Experts of a small language model: 11 layers, 48 experts in each of 11 layers.
Below are experts of layer 4 (counted from 0) of a mixture-of-experts language model. Rows are named router (the router's row for the expert), gate (a neuron's input weights, with its number), up (a neuron's input weights, with its number) and show model dimensions 160-319. Each number is 50 + 10 x the weight over its row's rms, rounded and kept within 0 to 99.
Before each expert's rows: a language model's description of what the expert responds to. This comes from a sample of Wikipedia text that the model never trained on.

# expert 17
What it handles: Vowel-led pieces right after a capitalized first fragment of a name or word, as in Qu-im-per, D-ing-ling, MacL-em-mon.
router:62 58 41 63 62 58 55 59 49 45 46 63 48 46 38 40 39 64 39 32 66 76 39 57 45 30 50 49 42 68 57 54 48 52 33 40 68 48 44 38 40 52 64 53 71 52 47 53 42 47 33 53 57 42 47 44 56 41 70 52 49 50 38 72 51 51 73 56 55 46 46 38 40 59 55 60 51 52 53 63 57 41 65 55 31 29 53 45 66 58 55 39 53 58 33 48 45 55 59 36 66 45 48 44 37 50 57 52 47 55 58 40 55 51 59 57 63 51 48 41 51 52 37 47 68 62 24 63 39 64 41 54 43 43 50 49 50 52 55 51 62 58 55 42 35 81 52 64 51 48 63 43 49 58 60 32 59 51 49 42
gate0:58 34 39 39 40 36 39 45 60 53 53 51 37 39 43 30 42 53 58 56 48 34 58 32 30 35 55 50 68 58 38 50 60 33 44 53 56 73 37 74 64 46 56 75 53 40 44 38 48 52 56 62 33 50 68 85 46 30 56 63 40 43 46 56 54 57 68 49 44 56 44 48 42 44 38 52 49 46 53 51 63 49 47 53 49 50 52 58 49 61 45 53 49 49 39 60 54 51 55 57 54 51 52 55 54 55 43 57 59 54 49 48 43 71 36 54 61 33 56 41 50 49 48 32 64 68 45 44 43 41 42 34 54 22 76 48 27 52 49 35 44 43 49 50 57 77 47 51 46 67 58 46 38 48 58 66 63 62 48 51
up0:35 57 45 44 42 57 46 55 49 64 54 53 46 53 41 63 59 47 38 64 44 55 58 38 54 57 49 50 34 37 50 48 38 52 29 24 40 61 56 53 41 57 44 61 41 40 50 64 60 49 55 58 62 46 48 42 56 42 53 50 65 37 53 57 43 32 55 54 33 66 43 36 35 52 45 51 46 69 34 48 60 58 46 52 72 50 51 42 44 39 54 56 40 54 82 64 37 46 39 53 34 39 58 42 45 44 74 47 34 32 50 39 39 58 51 49 70 44 45 49 44 51 33 46 49 42 41 73 43 46 28 54 25 46 48 44 46 66 35 79 50 41 62 47 49 53 69 60 44 39 50 53 61 42 47 38 55 52 34 42
gate1:48 50 46 40 46 55 52 49 34 37 58 32 53 33 57 69 45 39 42 50 50 59 66 64 60 50 40 49 23 51 59 43 28 53 45 48 56 36 44 60 36 48 53 73 42 48 59 46 59 52 46 49 44 50 48 58 59 61 64 39 48 63 56 50 25 45 62 44 70 55 52 51 51 62 64 46 46 38 67 54 52 58 80 54 57 41 51 51 66 51 52 52 52 61 39 69 48 58 63 49 51 48 47 44 38 48 59 36 42 70 46 64 53 47 50 38 42 44 52 57 51 52 60 60 67 59 35 34 54 47 40 50 31 38 74 55 24 51 47 56 47 46 42 66 61 43 56 36 44 35 49 50 39 55 47 51 36 61 47 65
up1:58 58 61 59 59 40 26 52 39 59 44 52 45 58 50 39 52 48 42 58 61 62 63 44 59 50 46 62 60 55 53 56 67 27 59 45 52 44 66 41 52 66 66 42 47 42 38 52 53 72 56 54 42 26 43 51 47 36 61 51 67 70 48 37 48 50 57 64 50 44 45 48 71 56 51 37 53 49 50 42 53 58 65 53 50 46 63 54 42 57 59 40 39 47 46 59 47 42 61 50 46 62 46 59 59 49 61 52 53 48 64 49 47 57 39 66 39 49 45 29 53 44 62 54 31 40 57 46 44 56 58 50 62 42 54 25 57 53 58 44 22 53 43 52 55 70 36 55 46 45 70 64 26 44 67 28 47 55 47 49
gate2:57 12 49 64 52 69 40 28 65 34 56 60 48 52 45 39 71 47 56 55 49 62 29 37 42 60 56 39 56 41 51 33 57 49 32 42 52 49 42 62 43 47 41 50 39 51 45 46 43 37 44 45 48 66 48 58 43 45 57 60 43 47 62 53 44 47 46 49 41 46 56 56 23 44 57 59 43 61 50 63 32 46 53 36 45 43 51 37 47 63 64 41 54 54 47 43 50 50 43 51 54 66 63 62 49 46 41 17 53 24 65 52 48 65 53 53 46 57 52 59 47 42 67 57 40 63 41 50 41 73 33 67 50 44 40 61 49 42 55 48 43 51 62 60 52 73 49 48 57 47 53 65 57 42 52 55 60 47 58 49
up2:54 37 70 51 59 51 57 45 51 58 61 41 41 42 47 70 37 36 70 48 58 50 60 43 46 47 38 56 56 53 42 61 72 40 52 51 49 60 55 47 44 58 43 42 52 36 38 47 67 55 53 33 45 43 67 47 52 35 51 55 66 49 49 23 53 41 57 46 44 44 35 41 58 48 58 49 70 55 37 46 52 47 38 55 41 51 52 49 52 49 40 29 51 59 44 48 69 51 59 46 48 42 40 32 46 56 73 60 67 47 42 60 54 50 49 52 62 49 54 41 63 61 47 47 35 42 59 60 67 55 50 29 46 40 62 39 44 54 60 68 51 63 40 48 67 50 50 44 72 44 45 51 41 50 63 52 37 67 50 52
gate3:36 57 66 57 63 29 68 44 61 53 57 50 49 40 48 45 30 64 56 56 44 43 46 47 48 53 44 53 35 58 62 45 43 59 48 51 53 60 45 33 64 62 50 58 39 51 44 41 32 51 30 73 42 45 53 48 61 48 48 51 69 54 62 51 57 34 52 35 32 55 39 56 44 38 49 57 52 49 42 56 43 56 61 43 77 62 62 56 64 54 39 64 64 47 42 38 65 39 63 35 54 53 58 62 40 55 54 43 50 48 52 70 24 53 53 50 39 45 47 53 56 47 32 43 51 52 65 59 58 46 42 82 64 28 61 41 54 42 52 47 61 53 48 41 60 58 50 38 57 82 63 59 65 52 64 50 46 57 47 61
up3:41 51 46 55 43 47 37 41 50 44 39 41 62 47 53 59 45 46 43 56 55 66 46 54 56 47 55 62 60 56 52 40 57 30 49 47 56 69 33 60 30 56 31 37 40 47 54 65 35 48 54 28 31 65 53 52 38 48 38 55 56 77 44 58 61 39 43 20 67 39 46 43 55 46 49 66 45 41 63 45 49 62 49 43 48 52 48 37 69 46 45 65 44 55 46 66 43 54 61 44 57 54 41 53 73 55 55 37 56 39 42 65 35 33 54 48 54 70 35 50 48 40 60 60 49 52 69 53 57 48 41 54 46 37 56 69 55 41 42 58 75 49 68 48 37 49 53 36 41 60 49 62 39 37 53 37 41 61 45 59
gate4:54 43 38 54 54 48 52 44 48 39 55 46 48 51 69 51 29 50 52 45 47 57 59 44 39 58 59 53 61 48 57 62 62 38 40 59 47 58 34 48 55 56 63 35 44 32 43 42 56 43 45 48 71 38 58 69 41 43 71 43 58 35 53 59 49 45 56 43 59 45 55 57 43 49 43 58 37 36 34 50 50 29 58 39 44 54 39 50 34 59 49 55 43 64 48 44 70 44 57 53 61 50 50 42 58 55 58 58 56 51 55 49 39 38 53 42 35 39 43 44 36 48 46 30 52 52 34 55 62 41 37 57 53 43 48 51 54 58 36 55 49 43 69 44 29 64 49 53 49 34 51 33 46 67 59 66 32 61 51 52
up4:45 63 62 66 42 61 53 51 49 37 51 45 48 30 48 67 40 48 45 56 35 55 34 59 43 48 51 37 59 45 49 31 55 56 52 42 56 40 57 42 47 55 47 50 40 31 47 38 45 42 34 45 51 63 51 42 58 51 48 48 73 49 44 54 59 70 58 44 50 39 52 50 67 47 69 35 51 52 32 47 47 29 26 27 52 41 57 61 59 56 62 43 47 40 44 59 50 54 56 49 64 57 24 51 63 55 48 72 51 43 65 36 69 41 55 45 49 67 62 74 53 56 57 43 61 56 64 47 44 43 53 51 53 43 52 57 63 39 49 42 43 48 54 60 65 33 56 43 51 56 42 42 47 40 52 46 61 63 48 56
gate5:41 66 53 66 41 42 57 35 51 63 41 48 75 56 72 47 59 38 54 60 46 62 41 55 49 29 63 50 50 54 54 48 36 48 34 56 58 51 72 45 40 48 60 65 64 31 57 65 48 39 38 35 44 59 40 55 56 69 54 53 41 57 47 46 45 40 50 35 41 62 54 50 46 38 38 50 54 46 64 48 60 43 50 67 49 31 64 60 60 59 44 38 63 57 31 41 44 59 54 55 53 49 70 46 46 37 47 53 41 40 53 64 49 52 41 63 43 44 48 54 47 66 54 57 38 69 51 50 55 39 62 48 47 50 33 51 46 37 59 52 74 54 60 70 45 61 48 51 43 68 61 52 48 38 31 47 47 51 54 58
up5:39 47 36 59 30 65 29 61 44 43 56 51 52 57 35 36 49 49 56 62 64 55 33 50 51 50 53 43 58 51 52 61 51 61 42 60 68 43 46 64 42 55 55 42 42 32 50 45 57 53 59 64 55 63 43 58 49 49 48 41 44 60 33 45 45 54 47 56 42 45 62 56 44 57 60 61 36 39 43 50 36 68 62 53 61 39 51 43 40 34 57 51 52 52 46 42 48 41 46 41 49 19 48 50 45 73 55 64 52 51 50 48 60 48 52 69 55 36 58 28 59 35 42 42 61 45 30 49 44 40 49 44 50 51 39 27 28 38 50 47 22 68 51 43 60 56 65 50 51 46 54 37 37 76 65 65 68 69 55 48
gate6:45 57 31 55 45 52 46 68 43 29 45 50 51 49 39 33 45 62 51 40 28 62 18 47 55 64 51 40 61 55 44 55 45 57 29 52 62 44 40 45 52 53 47 60 68 56 50 43 47 55 34 52 31 49 51 52 46 61 32 54 54 43 45 59 58 36 55 56 45 31 49 34 38 49 47 55 59 51 61 46 57 52 63 58 37 48 56 36 42 44 60 36 50 57 56 42 47 48 50 52 57 48 59 47 45 55 41 54 49 56 57 54 59 45 43 41 69 46 55 48 48 79 46 66 54 57 58 57 37 51 48 73 31 52 33 53 52 49 65 59 59 64 60 34 47 54 42 29 56 61 50 68 42 44 52 64 39 60 38 61
up6:50 61 54 41 34 50 30 33 63 52 43 39 45 39 46 48 57 85 44 49 57 53 53 46 42 41 55 48 58 57 58 64 52 63 42 38 45 47 35 28 58 39 51 57 65 61 62 58 68 46 56 58 57 27 48 53 52 41 57 47 51 51 40 64 41 51 47 56 43 40 63 46 37 54 51 55 38 56 39 64 50 52 52 72 57 46 45 65 58 53 40 59 57 62 42 37 66 27 34 50 53 62 52 60 45 58 33 44 56 48 53 67 57 46 53 44 57 52 32 46 48 32 40 55 45 51 43 61 61 60 50 55 31 55 52 50 53 43 32 56 49 45 59 35 77 63 46 51 56 47 57 26 36 59 51 56 39 59 49 39
gate7:52 26 63 56 43 56 45 45 48 57 50 58 47 54 63 52 30 44 50 42 59 41 49 62 46 46 59 54 53 59 50 56 50 30 52 42 67 58 38 58 50 47 68 38 62 59 57 59 56 52 32 52 64 52 46 59 55 74 47 54 49 44 37 68 46 42 60 23 60 42 51 74 45 59 37 56 43 42 48 62 60 48 51 49 60 42 53 60 49 53 57 33 51 43 66 38 44 54 69 59 54 43 45 49 48 42 64 48 47 61 43 70 43 61 32 62 46 45 56 30 55 51 53 43 66 61 58 53 47 62 42 44 40 30 64 40 50 79 61 49 48 64 70 36 48 53 58 56 60 50 61 45 52 42 52 51 65 70 47 51
up7:42 60 31 55 43 50 54 53 33 51 54 62 45 59 42 61 75 58 47 59 36 57 43 51 44 60 55 45 46 47 69 20 48 52 40 43 40 52 43 41 54 65 48 48 56 49 58 46 52 45 50 51 40 55 44 74 56 54 39 48 68 47 38 60 48 46 37 50 43 57 59 57 38 50 44 75 61 37 41 49 50 37 42 52 45 56 34 60 41 57 38 65 40 51 67 52 48 63 52 45 38 34 46 48 62 51 36 61 35 52 44 41 45 47 57 46 47 42 49 63 59 36 35 62 21 52 50 56 48 41 58 37 45 50 51 44 33 45 43 56 43 32 45 34 57 55 36 47 41 54 37 52 50 46 51 65 30 61 39 31
gate8:41 29 55 66 47 56 40 36 43 61 44 54 44 47 58 56 54 66 41 57 61 53 37 36 26 49 53 48 48 33 59 50 56 47 66 51 43 40 62 66 25 47 73 42 36 56 36 49 51 41 59 44 59 46 56 31 43 41 54 40 41 41 58 49 53 61 62 52 46 36 54 65 36 47 51 50 51 56 51 50 59 44 53 52 40 42 58 51 62 57 51 60 47 51 58 51 42 49 54 30 44 69 71 45 43 54 50 52 45 51 36 51 55 71 36 44 53 32 52 56 55 63 56 56 54 56 41 41 65 53 45 29 56 57 47 60 40 57 41 38 63 66 38 50 52 58 66 64 62 59 43 35 44 22 39 57 62 63 57 50
up8:45 48 50 37 45 44 53 51 56 30 39 58 62 51 57 66 53 41 62 41 37 44 55 37 43 47 63 36 52 53 48 64 53 58 52 49 58 57 47 59 59 52 60 60 58 52 73 60 52 35 61 59 46 54 37 44 52 36 55 40 64 38 37 57 59 58 22 63 49 50 52 42 48 51 46 48 50 41 55 64 33 52 46 36 50 44 50 59 54 48 39 47 65 39 47 48 55 58 45 54 36 68 43 52 62 44 52 50 53 67 40 37 39 60 60 40 58 46 62 64 52 50 54 55 44 48 41 54 52 68 53 72 33 73 60 40 51 43 50 56 44 35 42 41 52 56 33 64 48 55 57 34 63 59 48 40 50 54 48 55
gate9:57 56 34 43 41 52 57 60 49 68 54 36 65 63 41 45 64 49 42 62 51 47 46 53 52 63 52 53 64 36 51 36 47 44 46 42 65 37 39 36 62 53 63 43 44 50 40 63 52 75 44 73 29 26 42 57 71 54 58 25 55 51 31 51 52 45 49 44 70 40 34 51 61 40 64 47 43 53 52 53 57 45 58 50 47 43 58 42 66 51 64 46 37 52 50 45 67 48 46 51 44 30 61 59 43 66 53 65 37 62 36 50 56 55 58 37 50 57 46 49 55 19 53 43 43 58 41 44 26 57 51 59 56 55 48 65 54 52 43 36 56 49 46 68 49 46 45 30 50 67 54 41 41 30 42 56 38 43 60 61
up9:63 22 41 50 48 40 55 62 40 36 62 45 48 44 37 53 44 60 76 46 43 53 38 36 46 40 56 57 36 46 48 52 41 55 53 60 39 38 48 45 55 53 53 63 52 55 39 46 35 61 74 36 56 63 46 43 67 68 49 57 41 46 54 52 53 64 40 68 43 63 58 33 32 42 45 48 63 35 56 59 56 49 48 64 44 42 43 60 44 58 50 52 40 50 49 46 51 60 60 53 56 48 39 41 73 37 51 44 48 41 42 54 62 40 48 38 38 53 55 39 51 59 58 50 42 43 63 52 58 45 54 64 48 35 43 50 52 38 58 54 62 54 65 51 60 38 55 42 46 39 59 57 41 43 55 38 49 50 46 46
gate10:54 54 34 58 42 62 59 50 23 51 49 65 53 43 42 48 41 54 52 51 57 54 45 46 45 52 60 61 59 53 51 53 53 48 53 47 42 30 44 71 51 53 62 64 61 50 45 37 47 49 59 51 39 61 43 43 48 51 53 36 62 62 47 36 45 58 47 48 62 36 50 53 45 46 51 50 49 41 43 56 46 53 41 54 61 39 45 28 41 46 47 60 50 41 40 49 55 60 54 49 57 44 46 61 70 68 73 44 46 52 81 45 56 47 54 29 47 50 51 73 66 50 51 54 59 32 42 37 64 79 50 56 60 45 55 57 54 55 76 44 49 45 48 27 53 59 55 49 44 35 58 54 51 56 30 49 45 42 54 48
up10:56 47 53 42 40 30 42 50 55 47 55 54 51 45 38 38 60 77 44 49 41 60 47 68 42 35 63 58 50 52 54 57 61 41 57 42 41 57 56 41 25 45 48 46 48 51 57 48 34 55 50 57 60 54 55 81 34 40 41 47 47 55 50 44 39 42 45 51 42 50 61 59 42 56 55 61 32 53 52 48 61 55 47 61 45 53 42 59 69 43 45 49 54 65 58 51 41 50 42 45 56 53 57 41 56 58 44 42 59 47 61 43 50 64 60 61 40 54 56 42 52 49 52 47 62 32 63 50 59 58 57 46 55 51 62 31 55 37 50 58 66 52 65 63 44 31 50 29 57 58 35 61 54 72 44 48 37 49 50 43
gate11:48 40 53 83 47 45 65 56 70 39 50 48 49 47 52 41 46 51 48 32 48 51 51 68 60 37 41 40 48 40 46 36 45 59 63 48 46 66 49 68 46 58 53 53 48 36 40 50 55 50 52 46 42 45 41 46 70 64 57 60 64 39 44 47 50 61 73 31 55 37 39 45 35 46 41 46 42 53 52 44 55 43 69 46 48 58 55 56 33 26 49 51 44 55 48 55 72 57 46 53 39 38 60 47 55 40 56 55 25 55 50 68 59 42 61 49 50 54 69 45 53 38 45 55 14 38 44 38 52 44 32 43 31 42 59 53 40 54 48 43 57 49 43 50 50 65 51 58 53 35 62 73 61 62 52 53 66 59 51 48
up11:57 52 46 45 69 46 64 65 70 54 47 50 49 69 63 32 45 66 51 47 51 45 55 52 60 54 56 48 63 37 65 55 47 55 41 56 42 47 56 41 66 59 51 32 56 46 40 27 51 60 63 47 42 56 61 62 51 58 38 55 50 35 44 52 68 32 57 36 52 48 41 50 62 54 44 62 46 47 41 48 44 54 32 76 40 47 55 30 43 73 43 55 58 54 37 56 39 42 41 52 38 41 47 49 50 52 63 34 45 58 42 38 63 51 47 31 44 51 68 29 44 53 47 44 62 46 48 57 33 38 45 43 51 56 55 49 58 59 55 54 60 53 42 42 59 43 61 42 56 59 53 58 30 43 43 55 49 42 48 44
gate12:55 50 56 49 56 60 55 62 47 53 57 53 54 44 28 45 63 50 58 37 48 65 62 40 61 54 41 48 52 36 55 45 50 42 54 53 53 50 53 33 58 67 58 49 59 51 53 49 53 45 54 54 72 41 71 53 42 62 63 51 27 56 47 50 54 54 57 37 44 41 43 58 53 58 46 55 47 35 31 52 53 48 35 51 37 34 44 47 52 49 44 46 52 29 44 40 45 59 50 59 58 48 48 47 47 46 30 58 41 56 26 57 52 23 54 57 47 42 49 53 42 68 60 42 40 45 37 43 37 58 44 49 63 62 49 48 26 33 59 40 63 60 44 50 58 54 47 30 68 25 46 49 41 62 29 57 49 46 37 48
up12:66 50 43 47 58 46 61 34 58 68 61 32 49 58 51 34 48 44 48 54 48 56 38 59 54 48 50 45 47 59 50 39 42 47 41 53 41 66 55 47 38 33 52 52 52 64 47 55 46 53 62 41 23 53 50 42 56 44 52 50 39 49 60 39 52 34 43 55 63 50 41 42 52 47 59 34 50 58 49 60 52 69 57 48 35 48 53 51 47 49 57 20 64 55 65 52 37 41 51 43 60 63 60 53 54 58 45 46 40 47 40 37 33 51 52 48 59 57 41 50 70 48 56 56 50 66 83 38 35 49 80 47 58 58 71 51 42 50 57 54 43 57 35 50 62 50 48 46 47 52 57 24 59 57 44 55 50 50 51 63
gate13:48 65 53 49 49 57 48 53 57 75 47 48 43 55 56 61 48 50 55 61 29 59 66 45 41 43 47 49 42 52 61 58 74 63 54 57 65 64 49 44 54 60 50 42 51 56 36 44 52 64 34 52 59 47 43 64 43 52 48 40 70 49 43 56 44 45 53 41 32 43 54 62 50 46 50 38 47 45 40 62 41 47 52 47 51 58 57 51 30 55 52 43 41 54 38 41 48 52 54 40 62 73 60 59 67 65 31 56 78 44 63 48 44 46 56 51 52 60 47 37 54 56 41 66 56 50 52 35 42 49 59 45 49 48 28 57 42 60 42 38 50 56 49 48 64 55 48 50 43 40 26 44 60 39 40 57 41 61 40 53
up13:60 32 41 50 67 49 36 44 48 34 60 41 52 44 40 48 63 72 66 54 70 38 32 60 58 39 46 46 48 51 41 57 41 28 54 48 58 49 33 51 38 58 68 75 55 35 52 42 62 52 42 43 54 54 55 51 46 50 54 61 39 43 45 52 78 42 43 35 50 46 46 70 44 33 51 60 61 55 58 51 40 41 50 54 52 56 44 40 52 42 57 52 49 59 36 59 41 53 50 47 46 60 53 59 48 48 32 52 56 61 35 39 59 48 50 41 33 44 40 67 48 49 51 38 53 53 51 64 53 61 65 35 42 50 57 52 49 50 47 38 36 65 49 41 56 45 59 56 52 58 46 36 63 52 64 59 53 51 66 60
gate14:38 46 63 41 48 52 49 40 42 59 51 20 60 57 58 45 45 53 44 48 39 61 50 64 45 50 52 50 49 60 41 67 53 77 49 46 45 34 39 39 31 50 57 53 44 51 25 34 58 53 55 64 54 61 41 33 38 57 54 74 51 39 53 62 50 36 58 57 39 64 62 49 44 43 53 38 51 54 43 43 47 55 33 68 43 54 40 44 50 46 38 61 32 54 57 38 42 50 57 41 48 62 61 48 46 56 35 51 38 41 22 50 47 46 54 50 51 53 50 43 31 62 43 49 34 54 56 65 48 62 54 73 44 68 48 57 48 50 39 71 62 57 41 49 26 53 70 55 68 51 52 52 53 52 42 62 36 43 37 55
up14:53 53 57 51 40 30 57 45 47 49 58 46 72 45 59 49 47 28 58 48 62 44 43 48 40 42 43 55 47 45 40 69 56 50 44 47 59 53 59 47 53 56 48 39 34 59 42 46 77 52 54 44 44 46 49 64 58 49 60 37 61 56 41 53 62 31 56 60 51 72 46 51 25 52 52 32 75 38 46 59 43 59 51 47 57 47 35 56 56 41 54 58 51 31 41 52 39 51 57 69 40 69 54 48 55 55 74 58 36 58 50 46 55 36 43 50 47 50 57 71 67 65 63 35 37 54 49 45 45 42 53 52 49 41 35 55 53 48 55 54 40 39 65 55 46 44 42 57 42 49 32 46 42 60 42 52 45 50 54 37
gate15:58 60 48 43 42 63 57 61 48 47 36 40 42 46 46 56 48 41 29 39 56 69 57 37 35 48 41 50 59 44 38 50 58 33 62 43 69 37 65 55 49 50 58 55 54 39 42 75 49 56 51 51 53 37 39 42 49 47 59 48 51 43 50 60 59 33 60 41 48 35 51 55 55 67 47 65 43 58 54 40 32 45 34 46 46 39 54 49 68 45 54 38 50 65 59 66 45 54 39 47 47 37 55 18 52 49 53 59 55 68 33 48 58 52 50 59 45 51 56 31 57 63 40 55 63 51 53 61 45 60 54 51 51 40 51 53 55 43 45 71 48 42 56 39 35 47 46 43 47 46 48 57 44 44 58 51 48 50 37 48
up15:50 34 41 44 57 49 40 47 30 50 46 44 54 43 57 63 44 54 53 51 53 60 52 70 59 46 69 28 46 43 54 52 43 43 68 56 55 60 60 51 45 45 39 64 54 57 28 48 57 48 50 47 51 50 59 29 67 53 51 54 52 51 51 40 42 73 50 61 56 59 37 69 62 52 38 58 31 44 46 48 51 39 64 30 52 48 30 68 52 53 30 47 54 63 50 54 61 46 49 41 55 54 48 78 45 55 56 60 56 40 46 55 42 63 50 44 56 63 39 65 32 65 54 57 54 33 41 59 55 48 48 49 71 58 44 40 49 41 29 70 52 53 39 50 36 60 34 42 47 56 44 52 45 62 39 51 41 60 61 42
gate16:70 44 59 51 44 49 50 55 59 50 44 32 56 56 76 49 51 63 42 54 44 56 59 50 29 55 54 44 50 40 65 60 59 42 42 43 57 60 49 44 56 36 48 43 36 32 56 50 62 52 53 37 45 37 48 55 28 60 49 41 41 72 62 51 50 49 55 55 40 48 58 45 50 70 24 67 56 31 42 61 51 48 60 44 28 57 48 53 44 53 69 53 59 81 46 49 64 51 65 47 57 63 74 54 59 57 48 53 42 73 60 50 42 38 27 42 56 51 33 48 50 48 55 30 43 48 46 44 46 37 39 43 52 45 45 50 60 26 45 49 61 43 39 51 55 51 46 39 51 45 68 56 56 48 56 42 55 42 62 58
up16:65 35 42 56 48 46 43 40 34 42 52 48 57 45 49 45 61 51 72 43 55 60 65 33 45 55 51 57 50 67 48 45 42 44 52 55 35 49 55 57 47 73 69 53 58 47 38 42 41 58 47 67 38 55 43 62 26 61 55 60 53 44 44 51 54 52 50 48 50 54 41 57 45 42 38 51 48 43 56 39 46 50 47 52 60 71 45 46 26 45 43 51 60 54 35 39 43 49 51 46 52 44 44 54 41 65 37 38 45 48 55 52 58 38 55 63 55 44 44 70 37 41 43 40 47 35 42 56 54 62 30 39 42 38 41 53 44 77 30 50 32 66 32 43 46 57 53 62 62 37 55 50 41 43 38 61 64 69 45 52
gate17:51 46 35 61 42 54 51 39 57 53 48 40 33 51 43 47 53 62 55 60 39 45 40 41 44 53 42 52 49 46 51 48 52 36 42 57 68 42 44 41 43 57 42 32 52 46 48 53 41 41 35 35 70 49 53 53 47 51 58 34 37 57 68 65 31 46 42 55 50 47 58 33 25 63 43 44 59 38 67 67 57 49 63 40 47 48 59 50 54 54 49 73 56 84 59 51 50 55 55 46 59 26 44 48 58 54 54 46 66 47 63 68 63 60 57 42 50 47 35 49 51 39 51 64 47 47 43 61 31 43 40 35 53 48 60 48 53 37 43 43 53 44 53 53 60 41 53 41 43 45 42 56 55 49 55 30 49 60 46 36
up17:42 48 47 53 53 41 34 58 53 44 62 51 56 61 33 40 44 44 60 47 60 55 78 64 40 60 69 45 38 62 64 62 53 58 53 59 57 72 28 41 68 63 46 57 35 41 57 59 59 65 52 60 51 60 49 53 58 51 49 53 64 37 54 53 49 48 49 49 36 37 43 41 59 71 44 65 50 38 51 34 57 57 46 48 47 49 36 40 54 50 49 48 39 37 60 43 53 44 57 34 43 66 65 50 56 45 45 60 46 60 42 45 61 46 58 45 45 38 52 48 57 48 31 56 32 49 41 63 57 36 38 63 49 44 51 60 62 46 34 51 41 60 54 43 59 55 69 55 40 40 48 42 46 56 57 60 36 55 57 50
gate18:31 57 43 55 54 59 26 32 46 38 61 56 40 54 51 51 43 63 31 46 52 60 55 59 43 31 59 56 40 59 60 51 74 52 46 55 46 58 50 49 51 70 57 56 57 71 62 44 42 58 51 47 47 36 42 36 56 57 50 47 43 63 41 63 44 36 74 52 38 50 38 56 62 47 58 35 39 67 35 54 59 49 66 55 52 59 48 56 54 53 54 51 55 41 54 51 49 49 66 37 57 51 39 49 45 59 69 51 57 51 45 52 45 42 46 51 27 65 45 64 46 72 43 69 64 64 52 38 58 49 51 47 47 47 62 66 55 40 37 62 49 50 47 39 41 74 49 46 27 44 57 44 53 67 59 29 52 56 49 55
up18:28 45 58 67 39 58 36 50 39 51 58 50 52 63 48 26 57 40 44 54 55 57 36 51 59 48 55 44 37 47 51 44 56 59 38 66 65 37 43 11 58 48 48 44 52 58 41 69 33 48 55 49 52 37 56 53 38 37 55 33 49 41 55 36 52 48 52 67 48 33 55 34 53 65 53 59 51 54 34 50 43 54 31 47 66 49 42 46 59 53 39 36 42 63 52 59 51 62 51 57 34 56 46 58 47 64 35 66 54 63 60 42 42 46 37 60 70 48 48 39 41 32 51 38 52 42 56 49 56 59 60 59 48 51 50 45 54 59 22 50 30 56 56 38 42 48 44 60 50 59 36 47 60 55 50 67 48 68 72 49
gate19:42 51 58 66 52 40 56 29 47 52 55 47 56 42 48 57 45 77 41 47 67 64 42 53 65 33 34 48 31 51 53 59 52 62 23 57 50 57 48 50 51 48 31 36 42 43 41 67 52 38 51 40 50 45 44 76 38 44 64 66 49 36 34 50 54 41 50 35 60 62 32 41 55 49 41 42 70 57 56 53 56 52 52 57 44 43 72 47 53 77 45 41 48 56 64 64 46 41 58 35 52 49 68 46 52 51 63 55 57 46 44 39 43 47 51 54 36 56 61 43 45 47 48 44 61 40 53 60 35 48 49 62 51 35 41 41 56 67 49 42 46 52 45 56 52 59 35 47 55 32 37 43 73 29 71 48 45 74 55 64
up19:50 44 50 40 56 47 50 46 23 53 30 28 47 35 35 48 44 35 57 63 43 54 27 33 41 41 32 49 50 65 41 36 41 52 29 47 53 45 27 47 35 51 36 63 45 44 62 47 46 59 45 66 59 51 59 26 52 45 36 53 45 48 67 68 49 59 57 47 67 34 42 39 48 63 55 46 42 46 56 28 56 53 59 56 58 56 43 40 65 26 59 45 50 57 53 55 59 57 42 61 66 45 49 52 72 31 35 54 58 60 52 50 71 57 38 47 56 30 60 48 55 49 68 58 49 61 47 43 39 66 50 40 66 42 55 56 44 61 59 51 52 60 46 61 42 40 58 54 45 43 52 44 58 59 49 61 50 32 54 43
gate20:51 60 52 58 47 44 67 45 54 61 51 40 53 54 42 54 54 40 41 41 53 56 52 43 53 51 67 55 53 51 76 53 39 52 52 40 33 39 61 39 42 39 64 37 49 53 41 67 50 48 44 29 45 66 50 42 40 43 40 59 41 56 28 52 42 50 50 48 49 51 77 42 52 58 37 51 58 42 56 68 66 42 34 47 32 43 63 38 43 59 26 58 52 48 49 64 60 61 47 45 44 34 46 37 47 54 49 37 42 31 47 24 51 44 54 49 58 59 66 49 59 47 56 57 53 53 25 65 58 67 55 51 35 40 47 52 57 47 43 50 43 56 54 39 66 61 53 38 42 46 56 40 58 51 44 67 50 38 58 46
up20:39 30 57 47 63 67 55 73 55 55 56 36 54 58 63 59 52 47 53 55 51 47 50 60 49 52 41 59 37 54 45 39 37 28 54 49 62 49 42 44 56 49 61 73 42 37 38 43 55 42 42 52 48 57 61 59 46 51 63 44 58 48 51 58 54 45 45 36 45 71 62 32 31 62 48 55 51 61 45 35 36 57 58 54 45 59 40 52 50 29 60 42 35 39 47 54 44 46 69 46 58 43 55 57 64 48 48 59 46 47 51 36 60 58 49 44 48 53 39 24 53 58 49 46 32 64 48 32 58 40 36 56 66 58 41 46 47 49 64 41 53 52 64 58 43 57 57 51 60 42 56 67 52 45 31 46 59 43 48 49
gate21:69 70 51 68 46 45 64 44 41 53 49 67 38 49 38 48 25 39 45 25 61 66 44 57 45 49 47 57 52 37 50 70 58 65 60 74 58 56 35 57 51 62 71 28 56 58 47 56 49 37 40 40 50 46 58 50 59 68 37 59 58 52 54 56 56 47 46 41 57 57 63 48 37 44 52 55 41 63 37 57 39 51 31 53 56 47 48 55 57 50 52 48 51 56 59 44 47 40 19 64 53 47 63 61 52 56 51 52 51 39 76 59 44 48 39 39 57 43 60 55 43 41 44 35 49 46 39 43 43 54 49 59 53 61 36 59 36 60 52 55 48 66 47 35 46 59 49 49 62 65 27 53 40 50 43 61 56 53 51 53
up21:42 57 35 37 50 49 52 56 56 61 40 50 40 63 48 51 60 54 65 60 48 46 62 50 41 39 42 58 49 23 48 44 46 53 59 29 75 53 47 54 55 49 59 49 41 67 54 44 57 54 50 57 50 56 34 50 53 44 50 55 53 47 44 63 30 49 64 54 53 55 51 58 70 64 62 48 46 36 47 49 53 62 52 43 40 62 43 51 54 54 47 34 56 46 40 62 44 61 61 40 48 41 61 58 45 26 71 39 48 53 61 55 41 44 55 56 40 33 59 46 48 66 64 46 51 50 44 54 49 51 74 61 43 36 65 50 36 57 60 60 45 38 58 59 51 35 68 50 60 62 46 43 44 46 63 47 33 40 53 43